Below are experts of layer 2 (counted from 0) of a mixture-of-experts language model. Rows are named router (the router's row for the expert) and show model dimensions 160-239. Each number is 128 + 32 x the weight over its row's rms, rounded and kept within 0 to 255. Numbers have three digits each.
After each expert's rows: a language model's description of what the expert responds to. This comes from a sample of Wikipedia text that the model never trained on.

# expert 29
router:160104164185117111102158151082168147134073095114133147142126171146109098195121142178117147137119074134143181106150148089138146139078172158114093046135126100095155128179053165115118163142142135152139106090143141093118127076153052075143107119
Description: Word pieces with ll, el, enn, n or initial Bl/Fl/Bel/Will in names and words, such as Ophioblennius, swallows, Chemnitz, blizzards.

# expert 55
router:090140153107103147140090149123159181205131133097108132114126122081085160133118158120081113147144133074175126137058180158094086115121129203154117123107124116104123209089107153133149172129089106108142136119163116078162127178072169175117145130
Description: Latin taxonomic endings and words like idae, ensis, aceae, genus, species in biology lists, plus the preposition of after nouns.

# expert 34
router:119081088161144151151179132124102160108127134163098150129175186187148131116117165125064082124105136137096137094097128118159132109047071142104121152116170120173124052166190134077107132177190234120174198164124123160175161121148135099105166127
Description: Pipes, line breaks and field labels in sports rosters and infoboxes, plus mid-word pieces of place names, such as Hal-if-ax, Ste-ey-n.

# expert 31
router:072078147128088110189127136120183147137162127113112142133130122076142153108055127118159129155106111111133102189141163141090157085180100117109185110088155166118132157094113159107115119078178116109111157028153130119140136071129071070118100192
Description: Short word-start pieces after a capital or lowercase letter, such as ob in Nobody, ric in prices, in taxon names and prose.

# expert 53
router:062194125144133147042100153175123119162119113155170150123138065130118139178129158182105137172133067109105125106170176160151176127152109143143131109149070108145106126111108145152105155141131121102094151160104145138098087115089102130123103147
Description: Word endings completing adjectives and nouns, such as -able, -ive, -ing, -ation, -ible, -ful, as in despicable, subversive, painstaking, plus exclamation marks.

# expert 9
router:168130132134101114119081159106168131109069096173080128174123119111137075090166134136140118144173116148115163131100136115131103125201136197145138125155151100136102138170107063100142110092095143098187089130093091166128177129165140141114168088
Description: Word pieces like th, nd, rd, ed inside names and ordinals, plus capitalized words such as Second, Red, Old, Ed.

# expert 41
router:165131123114068132139074128094147093142154086141116127126076098079136169205138131139143135051166107151156129104142171121145066185143095126091119118186103115135065067123165149181066088121174117145072134140065137172131151069152140115087136157
Description: Forms of be and have such as is, was, were, has, and the adverb or word following, like remarkably, most, greatly, formerly.

# expert 18
router:141158151143110110075059158137135117120176165126149117057148112124160109209136142110151160144140107137095112181158124120139084135063073087124161097154125111133184135130118114100154104174181116182073129126187115098133058176196131095145124108
Description: Abstract nouns and their inner pieces in legal, political and academic prose, such as law, design, campaign, desegregation, declaration, claim.

# expert 46
router:113117105068123097162077121151116119097132091115130127167120087057197145216139102151107143092140082190157160131152188126165096129097110091104156114153108079126104053162163152168062101141147121161076125096104133146153145104114143160114143126
Description: Pronouns, auxiliaries, relative words and articles within running prose, such as which, who, it, was, has, the.

# expert 63
router:110122130194106142115113068143099167125118162112178119135164125118101155087103121170164093170130158084091170083121151132149197140089118089116187125109169099132099070107112190125096182137099126148138146172173165144101134155115132091098074112
Description: Cells in sports results tables: vs. in fight records, player positions MF, DF, FW, and entries like Championships, tournament.

# expert 54
router:104202170142146184053096104121105154118153107121106162092159090133090086157172156157076168130139130116133123158172131146146138118157052095116173081134112126173109197135097121129156106112152128125090122136147112115165090152149125127173135156
Description: Verbs and verb endings of actions in plot summaries and biographies, such as killed, married, shows up, lose, spared, assumed.

# expert 42
router:182140126100102168173159178085174143117145132142114131103062112129114150106109149141107090099096103154096101090099142109092080130109172148119109124119199110126148127070120159162164074107118127167172160126058138118089144109150104153168082109
Description: Prepositions and place words after located or in, such as at the, from, University of, north, County, plus a single b inside names.

# expert 20
router:164127146111134156137153212148085110071158075099157156124132136138100164118114133119148165126157079114163148110158134132143116143089101143094163091141091144117177163087087135147163049103074128087126097100093101105182114198203128143126112134
Description: Verb stems awaiting -ed/-ing after was/to (began, destroy, chang), plus nouns like state, government, company, court.

# expert 17
router:138080163154134130154148073115116169084129157089118188100091095101150127122167159106085156159151072104122119160086135122105168096115069128137126126160161108062153062142116192081138134154127156193148111111243111130166154112138083158173130105
Description: First pieces of English words starting with prefixes or stems like ex, dis, rec, cont, as in execution, exchequer, custody, respects.

# expert 39
router:105173192156107132089050140160160102111116161107127108121103090060070135098148131127200078136130114137143128107219124141130150137141123150122127138173125105121137157106123136116131154150084135066171147122087152152126098102105143124124186191
Description: Modal verbs and infinitive links like can, will, may, to, plus verb-final pieces such as ote in Remote, ise, ust.

# expert 32
router:120081092128108117124193129113106150078146108189142157099072134125087122127086110086142149057134120134118068116142114103108145064100118102169127127106145174155121123184084072065150140131170135125137122134143106073107097082092128088147106133
Description: Word pieces inside names and words, often Romance or European, such as K-ort-e, t-ort-ure, San, Mon, Port, Del, un-.

# expert 45
router:119118112074172156096188134156208145094080150156166107166143183078133076119144132087066119103098144087132100142122147108082052094132153110132116149137109084092149133125084144144151129111131161109098096137167109190120130147108147121123089079
Description: Words like National, American, public, California in institution and place names, plus pieces ur in Treasurer and Sur in Surrey.

# expert 62
router:101065158112127176133112171156111089139106091108149083117110135101125210122140122138148108100114090077136104084119149109174156102147137186141121133130083063153131082142122160170084141121150111153143150192134068137134125139102062146098160090
Description: Commas, often fused with a word ending (ia, er, s,) or following words like the, he, to; also -ure in București.

# expert 47
router:126140178132129150172143140143111149121089054110126112125103170177134093134129141102156121101108144085080112107119085087150148124126192128132093155095124116130072109159133092105086162138102157115173130146127092090128166180066164191111176106
Description: The word and, often fused with a preceding piece as in s and, ing and, plus commas and the name piece end in Jitendra, Deggendorf.

# expert 57
router:163116113115116100055179096200116080116114119069107113129136145173117163160113131065133111108103133086137140119130130172150116113169121089140133147145112127117175154056050119123080158134184155120048141133128150170109123124116102121115146109
Description: Adjectives and nouns for nationality, color and substances, such as French, British, water, black, and pieces like Butter, hardwood.

# expert 38
router:169096095092089146147168143061171167098122159115137146182104117115113090067083117149169154140161112191116169112106133142143187083155119106116197091144156180173179104142135148125150050085134142196138133084202163085096164118106154109099102181
Description: Capital-letter openings of foreign proper names in tables and lists, such as V-ik-toria, Kh, Kar, Bak-r, Gonz-alo, Sch-üttler.

# expert 33
router:092101140115182098090155130171134168105095088163089111130141179198133073157161163147135150095165118105113134177140079095167115082126117142155049089137144145086153171125157104079055144153159138103130162191181154115064102095144146113123107099
Description: Capitalized title words for albums and bands like Love, Boy, Old, plus inner pieces such as ol in Endemol, Methodol.

# expert 43
router:175091114135127154130103110147138190093108094150177131162153125133145112129118132095159139129125139104136193103107073146111156114107165137084057106119138152084137120182183130122127116099210182133157103138184111097220179174097126099142178111
Description: Syllables inside foreign place and personal names before endings like -ia, -istan, such as av in Saravia, och in Balochistan.

# expert 36
router:136086096126147126125080127108134171071135161153197112059105114182147104055117118170137069164145090113096161126188090146174120101113164164146099076103055109113109139100129041152120151155085093114088119150167145128171106147164188136140167102
Description: Inner syllables of place names and other words, plus single digits and verbs like gave, such as Mo-he-gan, cond-u-ctor, Hous-ew-ives.

# expert 21
router:145163164081103160164138113113121133191152193113111139104132103090135111087138124131123117094095159147155127123163167166130095123177169138096106151127107109127081137121156131167166161137125144094129170152085130142086110050108114115119132144
Description: Prepositions with articles following verbs or nouns in narrative prose, such as by, with the, of a, for the.

# expert 8
router:092189186084154161060152127185087086131143139162161147067166088049084136212172149124092152143152139116088109122155136092163138149109065083144142119196127123133144151170130205082107119123079160126071143137113085122049085139134125120120124159
Description: Plural or derivational noun suffixes and common nouns before of/and, such as ident-ities, endow-ment, version, students, music.

# expert 14
router:163111149165123129072119169135099151125195142062127178100130147112131117166158125104140138092131170137152166131145118125137130155128114137138159083175132143110204137148096117087144110176155124120093154152184083088143154131180114122184107131
Description: Word pieces and nouns in technical or math prose, such as vort-ex, bound, market, rate, length, and LaTeX tokens like $\.

# expert 25
router:109106137076111060165149097135121157118141128145178134135134147116172096096132106159119145129092058178179114151144138149193141118143121109083058146107139129153124081146120162127103140139126145078081113110106103105085114093102133131106171133
Description: Sentence-final periods, paragraph breaks, and clause-linking conjunctions in narrative prose, such as but, when, while, that the, due to.

# expert 50
router:087097054136094122075156094133113164112084122140157165129168099138124123211122115114125090121113148076084146152097139098111088107188139124120124123114113164125101129159183081104149122117139121166134115156160164138127117139073124159146149121
Description: Surname endings such as -ić, -mann, -ski, -sson, -ová, plus byte pieces inside Chinese or Japanese characters.

# expert 60
router:116085140110106156126136163154154158206100172128103142109172145146159133114112076118138161127117155139164128065176138151149099191139111144094140211142117113162154098092105083107148122120077114105172164142106153141095122083172139120172144097
Description: Row and field labels in election tables and infoboxes, such as | Party, |  | Democratic, | Total votes, - Top scorer, - Status.

# expert 3
router:089128173137148116100135147109134083197120097142090121164124102145102104039124099059160082153150097086119121130099177093108146102153101130176103115137125187151073080130142121106172121164156129128108072095121114139116198173132179161094121106
Description: Short word pieces ending in vowels like i, o, y inside foreign names and rare words, e.g. surimi, Hapoel, Andriy, Naomi.

# expert 22
router:112109105137046081058145115159123118190149182106081169143090134113152127113112103118094168114100136092160083148135177130117165172080180076134126131154163099118147095163141137150126128167075115127170143161110098106136111167096148085144101102
Description: Word-initial capital letters and early fragments of names or terms, often after an opening parenthesis, such as " S", " Sh", "(S", "(M".

# expert 23
router:190114146082149134144130115186116113170090181116131129113135123125111168086137117098101083116149124159181138105090136158144143162057168082153134088162107152104113160108063077141160110130131130115102098142161140128135108142077101167161160141
Description: Short pieces right after a word's first letter or two, often after c or b, such as botulism, cafés, bioethics, grapes, penetrated.

# expert 35
router:107060177150145109150142110123183133124150101149108164112140188107101124114142127143076127196134098115216090152129135098115149178103141057156084154151151094152131114133125101142119099158176105081163092129103146106175153189155094084156128104
Description: Double line breaks ending paragraphs before headings or new sections, and the first letter or word beginning a paragraph or heading, like ==See also==.

# expert 13
router:168085179077119140121135115085106167103127164093147117159085155160159168178138107157167128057187164094143143099117156097076137091149155143062121138086167126125085086106098101182165109091168181102119138141067134113097104073193151093117106138
Description: The preposition in, and sometimes of, under, during, plus the word following in the in idioms like in the name, in honor.

# expert 12
router:145114127118132164129067110094109139102140163097068091174084181104115101104159098142112100139139115159160094185103110104156127074192146090132183117103153147166089087108111176109121134125118128137121091097137158139110151084148127115085132123
Description: Opening pieces of rare or foreign words, often after a capital D or lowercase d, such as D-und-alk, Sch-ol-ars, ins-urrection, str-aining, tri-angularis.

# expert 28
router:135115058166097109170124132076132126152155133156120130139090161108143131093115115218119141169080182195126104172140139108166155160099177099087165171126182113179130105198133160162071101115064095109172139092160112120102087168133122131090115168
Description: Single capital letters opening proper nouns or abbreviations, often at line or table-cell starts or after hyphens, such as LM, B-Boy, Half-Life.

# expert 37
router:079149077077115135062145141149159122109076197132174118169078178149138161131097128115149132113102156103098141091070177125076092155172110158140174085187077112126146137090149111096134118087153144144134115191124176183105135145120136137148170153
Description: Country and nationality words like German, Chinese, Canadian, United States, and diacritic letters in Albanian, Romanian, Cyrillic or Arabic-transliterated names.

# expert 58
router:107183096116136127117205078159132095111111127093144128163135161137107204086088137146084111091152162117107129167227085111072136135154137152120134078138135078108055054189087099133117172181107154154136186105055114120101102123116128132101121096
Description: Word endings such as -ist, -ing, -es, and directional or national adjectives like South, West, New, British, American.

# expert 5
router:151162099129172128154171149105140128088147147180175144108082104062097105055096120146177123161098084069135144154097105184117135095130110130183113116091142105096113130119203090114172118097076068147207128118102130143112118148097164086152107140
Description: Single vowels and short letter pieces inside Spanish, Portuguese, Italian and French names and words, such as Piñeiro, Rappeneau, Commentario, or the particle de.

# expert 52
router:121143191133128162101116106136117149136081133113110081077178123113104123170077083164113117052109147080137190103083118116177115138133092073109157157120182116128133108113120135157100174107134108146111131114088144119144103137146103147100083104
Description: Family and sports role nouns after possessives or articles, such as mother, brother, club, season, and comparatives or superlatives like slower, most.

# expert 10
router:106196120173123105125188159107162150167158143158085151137179024096083124161109111130145125092103118109098115203056067118142083130136071137108140122089179165163153189110134102126145135149157141132148111099115138108156078175104113189201120165
Description: Male and female first names and name pieces before surnames, such as John, William, Charles, Ed-ward, plus pronoun him.

# expert 49
router:119130115105146179131158106118103132099101102087103112134183166152093120111157139108151112164131139209135198100110060148090126146153186139171132105130115095054109150060182165130108115155120126120066072151098149097107146106131150131148105105
Description: Pieces containing p, especially sp, comp, exp, imp prefixes and doubled letters like pup-py, Giup-poni.

# expert 19
router:115098140137170090168169105086145114110176096182092174168143114082116100099159120132102150136180126111074179192088117133130151167109092136139147120136111175100170132131107142130106163103130158154194127125128124129161103119126127140157177103
Description: Word pieces inside foreign names and words, especially German, Hungarian, Spanish, Asian scripts, and common English first names like Jack, Robert.

# expert 0
router:141176086137123107115123150121088108108142154144166105150096101143116164097135128169175153119106154170080090140108102110096132159095151180138128166124109150136138150177140153066013118126127082118135052113113146096143118204133099138109125144
Description: Capital letters and uppercase pieces inside codes, acronyms and country abbreviations in tables and lists, such as BRN, WMA, DNQ, USA.